config.yaml
n_layer: 9
d_model: 96
n_experts: 160
experts_per_token: 8
d_expert: 32
d_shared_expert: 256
activation: "squared_relu"
moe_layers: [2, 3, 4, 5, 6, 7, 8]
router_score: "softmax"
normalize_top_k: true
routed_scale: 1.0
balance_loss: 0.000569
balance_bias: true
router_logit_norm: 1.0
n_groups: 8
groups_per_token: 2
init_std_router: 0.0163
lr_router: 0.00146
vocab_size: 8192
norm: "rmsnorm"
norm_eps: 1e-06
tie_embeddings: false
optimizer: "soap_variant"
lr: 0.00956
beta1: 0.95
beta2: 0.99
batch_tokens: [65536, 131072, 262144, 524288]
seq_len: 256
train_tokens: 243600000
steps: 2515
dataset: "wikipedia_en"
Below are experts of layer 5 (counted from 0) of a mixture-of-experts language model. Rows are named router (the router's row for the expert), up (a neuron's input weights, with its number) and show model dimensions 0-95. Each number is 128 + 24 x the weight over its row's rms, rounded and kept within 0 to 255.
After each expert's rows: "gets" lists some tokens that make up at least twice as much of what it gets as of all text. This comes from a sample of Wikipedia text that the model never trained on. Tokens count by the router's weight.

# expert 8
router [148 178 157 107 105 137 122  89 106 115 122 129 144  75 148 142 106 116 108 123 185 144 116 161 121 101 136 100 105 158 152 109 108 136 114 152 147 109 115 145 170 137 121 120 118 159 137 120 151 123 104 143 187 148 130 117 129 134 125 108 100 154 106 108  86 113 137 119 108 120 147  98 121  97 183 112 122 148 139 112 123 187  93 108  68 136 128 119 137 142 128 134 165 167 130 126]
up0 [115 119 136 146 124 155 151 112 105 132 136 120 134 155 103 113 128  89 142  97 116 101 137  89 139 129 140 147 144  79 156 151 114 107 145 137 148 153  92 121 136 161  88 127 115 131 141 180 103  58 149 127 143  90 169  83 159 102 136 139  95 122 150 172 136 142 151 152 159 130  76 142 110 129 130 122 152 125 144 116 107  98 155 135  97 122 129 119 145  93 177 148 148 118 105 126]
gets: "ing", ":", "^{", "2", "-f", " ("

# expert 85
router [117 120 145 124 150 118 125 156 116 104 123  95 119  91 162 140  68 136 122  77 113 146  70  70 123 164 100 123 122 147  99 116 151 152 124 136 132 133 138 173 122 142 147 140 132 129  94 176 136  88 135 120 139 115 148 171 184 152 122 136 158 123 140 145 126 142 109 142 130 149 153 122 128 109 178 115 138 165 127 116 118 137 138 123 130  89 127 163 179 133 120 112  89 155 132 140]
up0 [111 123 142  90 149 150 141 160  98 144 154 115 148 146 119 126 107 114 130 124 108 122 139 184 176 144 171 134 110 143 119 112 114 121 132 100 129 136 101 104 127 129 101 131 143 173 165 149 148 141 136 120 112 124 107 171 123 147 132 160 109 139 119 127 155 126 103 141 103 171  92 103 135 100 202 168 176 124 143 125 162 116 124 103  90 126  97 141 159  91 153 131 169 132 151 124]
gets: "s", "ors", "ers", "es", "ions", "ations"

# expert 93
router [149 119 135 134 138 116 126  99 112 119  85 118 113 170 177 129  73 131 132 125 112 137  88 123 140 154 129 126 101 113 123 158  89 115 113 107  95 101 162 161 108 120  65 128  99 108  87 143 138  77 144  99 161 163 120 128 132 138 129 112 107  97 146 104 133 127 138 137 126 141 139 168 120 101 107  81 111 135 111 133 114 128 156 133 133 128 101 116 158 176 154 119 169 177 123 137]
up0 [131 108 129 145  80 146 134 146 160 141 117 130 154 128 124 129 132  94  85 139 129 122 140  87 123 118 102 153 135 120 124 110 171 124 167 168 131 144 151 117 154 148 181  87 100 145 159 131 123 121 113 145 141 120 144 118 171 104 178 178 113 152 132 114 128 133 153  60 134  80 122 124 124 165 167 162 145 101 126 166 132 120 101  98 116 140 154 102 138 130 108 156 127  98 130 122]
gets: "s", "ing", "ers", "ation", "es", "ings"

# expert 80
router [127 129 147 186 177 119 155 133 138  98  84 107 130 139 159 131  95 117 131 133 101 160 111 148 115 157 143 115 110 149 100 128  92 139  98 118 138 105 177 164 113 138  83 154  91 127 122 160 140 121 140 135 193 117 165 184 154 138 109 128 122  83 155 132 142  94 119 123 154 127 129 149 128 114 136 129 149 163 162 137 146 117 125 138 125 128 125  93 155 167 110 127 149 111 115 159]
up0 [130 170 174 128 130 131 145 131 150  96 136 133 126 114  73  95 144 134 141 142 114 101 112 127 102 120 120 142 140 113 152 112 139 112 132 127 129 160 133 146 160 130 112 152 126 151 146 104 108 151 114 155 158  67 109 118 110 138 128 156 131  75 121 120  97 116 132  92 142 146 163 114 125 137 133 147  75 144 168 151 123  84  97 121 116  85 132  89 138  82 126 122 150  54 111 128]
gets: "s", "ation", "ions", "ations", "ing", "ings"

# expert 54
router [153 188 122 118 136 124 105 129 154 125 130 141  96 126 140 169  95 138 111 189 114  88 129 166 109 118 133 133 159 160 117 162 132 148 104 145 142 129 132 135  71 123  68 142 118 148 133 112 129  95 134 116  88 120 108 171  97 165 138 110 144 116 123 118 122 113 145 179 135 143 100 104 114 117 100 110 107 115 167 113 135 118 139 150 159 131 108  77 129 143 129 114 159 156 114  97]
up0 [107 126 133 141 106 128 162 134 119 149 133 135 137 115 142 160 142 131 113 125 116 107 120 134 141 102  85 135 180 126  85 137 104 113 135  87 120 152  96 129 155 113  94 114 109 141 125 151 139 102 135  83 116  72 118  85 140 139 178 101 123 118 156 156 146 156 111 117 141 101 142 107 174 109 127 138 114 132  92 102 172 104 176  96 109 186 119 167 155 137 119 136  94 106 136 131]
gets: "ian", "ic", "ist", "ical", " American", " German"

# expert 40
router [137 161 173 117 141 117 105 113 141  74 115 137 101  90 100 103 123 144 155 153  76  63 166 135 153 119 119 141 125 131 149 126 146 139 121 172 138 108 148 110 142 132 147 157 111 128 164 124  83 150 142 129 134  93 147 166 122 106 136 161 151  85 135 118 119 115 123 113 120 156 134  70 152 122 144 122 126 147 150 141 137 144  90 153  85 131 152 134 139 131 132 104 144 159 111  81]
up0 [ 93 145  96 144 137 123 111 125  93 108 120 140 131 144  91 113  88 124 195 154 147 109 157 134 120  82 130 119 147 110 107 121 163 109 129 127 170 117 140 156 156 123 130 112 156  94 121 131 112 111 113  83  67  92 116 135  84 160 139 120 107 167 157 114 126 122  71  95 129 154 125 125 111 140 128 124 158 111 112 105 144 150  86 111 119 133 158 113 165 123 102 131 139 106 151 121]
gets: " and", ",", " or", " other", "ical", "ial"

# expert 52
router [128 182 158 104 146 105 101 115 132  94 118  99 105  82  99 115 101 146 116 136 124 105 100 154 147 160 163 121  85 136 118 154 121 159 104 175 134 129 148 128 125 132 108 174  85 126 152 149 100 160 121 119 168  89 120 169 127 129 138 110 146 109 134 160 105 135 134 113 140 109 124 106 115 118  98 123  99 123 146  87 152  74 147 119 107  73 105 117 138 146 114 124 136 159 107 126]
up0 [129 111 104 107 117 116 133 152 165 125  97 133 125 160 152 113 115 130 117 155 108 142 159 132 131 139  78 118 100 129 131  90 136 125 139 175 163 102 124 178 165 154 113 162 131 144 162 181 105  97 134 149 154 111 170 133 136 111 126 152 146 124 146 109 139 111 109  55 122 113 150 164 129 116 158 137 145 115 143  86 155 111 112 179  94 126 142 168 131 111 135 133 109 125 117  97]
gets: "ing", "ic", " and", "ical", "ian", "able"